{"n_layer": 8, "experts_per_token": 2, "n_kv_head": 1, "norm_eps": 1e-05, "init_std_up": 0.0392, "train_tokens": 441300000, "dataset": "wikipedia_en"}
Below are experts of layer 3 (counted from 0) of a mixture-of-experts language model. Rows are named router (the router's row for the expert), gate (a neuron's input weights, with its number), up (a neuron's input weights, with its number) and show model dimensions 128-255. Each number is 128 + 32 x the weight over its row's rms, rounded and kept within 0 to 255. Numbers have three digits each.
After each expert's rows: a language model's description of what the expert responds to. This comes from a sample of Wikipedia text that the model never trained on.

# expert 25
router:118122164232112139121111133114125076158143150115183122144160129156080121150089115110139119153166142112135134223132192106047077078116152135140164115158168125138149102176143112124149111102199136158149172134103104157161064191085181164145142139167158072083151135169123148051145185134128092086104158195094134129157134147149104126099117146144156068130106138175115138139177119133127118119133
gate1:081121121102122105114088124099078077111140170104109087088101106144167141152122093146136108168095078202098087153084096129125085170145129155128120137153141123080173186049174107099143135114146155085075161093179125122106151126141178094113108183155119077165142090129128143105119156194105139128082165183166114074132106160152087096157086111095140127112096091129115108165114062096163103080123
up1:117126145130129142149144086123068066130133176129073076088110122172135085161098153148138131192078088132120105200131119105122079158155115115124120137163185105067168134110186171121136144122120148076118167101144117142122107118113195078110090165074127099172119094107118107120143126206051092131125129125151121098101102159162083111100134152135164131116083102121092117164128042072167133087119
Description: Recent four-digit years after in or since, and country or state names after commas, such as United States, New Zealand, Iowa.

# expert 39
router:117107143143080141124138129102145146165139138108088124154151123113110144143132113123173100132154113078122115140151131132051132086137131138178166126095156103147118086153134157100162143148173135167122078139085157131146137164183184116128120112155093102063110100128196109169163163130072142153101133126138079112147142148145162118126149179077181097072089150142128155105146157139197175147148
gate1:128129158165075083135128131114165124133104117138121147057120189137084156083146165109201148091117129164152185187119153106130148166167147184103137105156108053121111132173140109118122137098147141115194174106126153177145156156099163099125116125140114131148143202109131133095185122135078154150116062163040161110112070069153119135118096152148103083168139176105128117150123121155192124126110
up1:087094141164091092150128151131163128146109118143137188107121174121081171131134104076176085088134165148144213166104148158166145144193108143048107107131126095141105151117156113138127134061135132110183207121120149154129128137086200171114108148136094098170148176113120133094182131153075140117169120129062137120143100063156140120146104121138115117164129165122152121157106128171197101129121
Description: Final pieces of names and taxonomic terms, such as -ville, -burg, -ium, -idae, -es, -er, in places, species and surnames.

# expert 33
router:108085142132120123111178145070174077179181158169100162141136114135168196160131121201118107136158121119162155134162163114110080140182189079162158112125134119100088110200135212148080104065132087206148126136110148152099101128127179134201103130141072112078154110177108143157098163073115135124125160115166156110147128135148105099131108116094104109113092131123128168138108137135107128146157
gate0:108095139110074084176097198050119111118140139116084134111148101182129062132155147161137126165113130162125114151133177153172069120187127125115157124139142089124084137136130132136112119083105156155170124082171106120115137136110120104105087153049082127153111218095068092146160145125104159147115162133160096091135131091079134130120140067138142106114140104092129103119102082132150119126125
up0:129097170103107051183093166100141079121156115131080132149142102146137105095193159153140015132119150156085183146157110119201093108162134179137136150159132142170082159140129160137097154089099131108159129085100114144085136166100095159122057166073090116182108238124091103146096133083102132142142155195141092105123153140090160082075128053141089117132155110098108140089144127146121137150142
Description: Pieces of personal surnames and proper names after a first name or initial, such as -ley, Thompson, W|ray, Niz|et.

# expert 29
router:071116127158106175112160137197150094107148159123114143120144090095113127111146129147150115113184088124116151140126130110053126099152146124117125153144108143140158119211197162113134082130099122166132145100159130092118135140159135170133129127139105078105116132156120150131110165100102135121085124176157089125174192118141134122109100117102177151079117117196077212205179122067145165147089
gate1:113116131132114130114112140096145142116109127087108124111128163144133154112130076133137122109113070127143199137107217176157074116163114191191156130162156126119150167131120083125077128173124126146094170068037115071171124166084046146135045124187137150145114147134145156154121104149163121156124115154089144111118141142099083157101109156153097120086158105162119128173165163118113123132118
up1:127072123112100142087106127126130174110158089075166103136113116111142119150094131095157138126069046133119187161098188182139091137160110136167153116162150141110140192121127128137078143219112140150093141064047127062137103158102072135166055136186153171155112146136180157171133092135111078145132153154080167145138106143081104136126127145122116158120177092143113123138151168128110116121125
Description: Heading words and data-field labels in infoboxes and tables, such as Villages, Website, Land, Total, km, degree signs, table dividers.

# expert 19
router:078112129157101124119185111137153124141167125116064130126180067101100131127058103140135068178122128117151116164152142153099069070120139053148145129143178167118128187135207121103174087118136074149115137182106134190156071198137144073101165097128109127114161110159099105128074200113124143141094167119126086109182151150172116097091151184049138156086099135155107208089152119112150161106169
gate1:125127154126125145149139173123111129151157121129121118124064126150102210097139111186182113108099124082145108170077116147078087167136161139127133138113110152091123132072100150096134107106187174141079067163098086161109117133165170070141088128124158090138135136145110103089075161117113156143124127092142119135100139158174162158160125157103109139152139146106132132105165105124166115127132
up1:150135177155092180149153187146121176108116135130127137151148135146106182098143109192183127114078134118162128130084128155088063128096163141117114167109128208158151145117124170127180092096101147149111057155113112168103120196151122096129047101120180101188164094111083099094114159148142101126109133081136138067086104114191167113128114150087110162122076145114166173113151116107135098149140
Description: Abstract or collective nouns after a determiner or possessive, such as development, construction, research, members, plus up in grew up.

# expert 30
router:085133156121110123145138129142142112137141160152106109097151131111139107100061124185142139172140106073200156146152166141144071043158182129155156057126156130122129146185097133123066106146158120143170107134117175152131094130130137197103216143112141163139114086187117164036153198127143142137091185172149147163182114146159156122142132124065134137154114103213081195120132111108156129142143
gate0:148167250137193137128167116190119076079204116135154142111113086112122147185132148111117106115144081128116098185131160134090107138185090130123146140134122125112137146135154086107098154150157131079170132135074112158096113089125168081133132116163071081183110209112219105176145095155158198125106113070101080164133108153185133153115077128156123102108084139109168142108147098146132107138148
up0:133163200122133138102171183140130067060184152136151137071173127129155139157126125109151068093151093111132128133105198142091080158201143119117158125163152150076137114161168133113115123127179141130157152118121082196109093060090170111175159120157100099205105129104190071160176110156165158109097151099116059111164098145195150124145106144151105110148121135128111142126140102175128124173140
Description: Given names and the first words of proper names, such as John, David, Robert, Duke University, Queen Elizabeth.

# expert 36
router:077111130193123119135145100138179082117135161098133106133146089110122126123137079170111103155181057152159142174122206078049116066166110130165179158150113128107117086154168183112100148133117143184095109135117095184136130139118156135117121096148135115075143140093117120078131142100164091113073124133106102132176118135168148067128049141114123074107099119176142151112169097142133186149092
gate0:119143119136136121110083165056090131151225165107117178159121113092195102114160192147123152149174130174128119135116168123119169100125121122157133144102093102105156209117140106135131126110127112168127082078143096095119116117124142105129144119124106125113166141090109076154124155121117146117144117163166116205161112172157127096154131141120096120151123123090132128075137142136172158153085
up0:112130112178097127107114160062131087117225140099134177156113153089189150151175156139113116157187166124097135121100162098118177111138112077142107148106096108074178210111149153157083138116101135132103105097149107108166075077109167116104140119146129108129158168105065141147099155133161121116098133117120179203164114169175108123117164143154119165132120118116095087128127166119154130124100
Description: Numbers in tables, statistics, dates and coordinates, including decimal digits like 37.38833, 41.6, 172 km.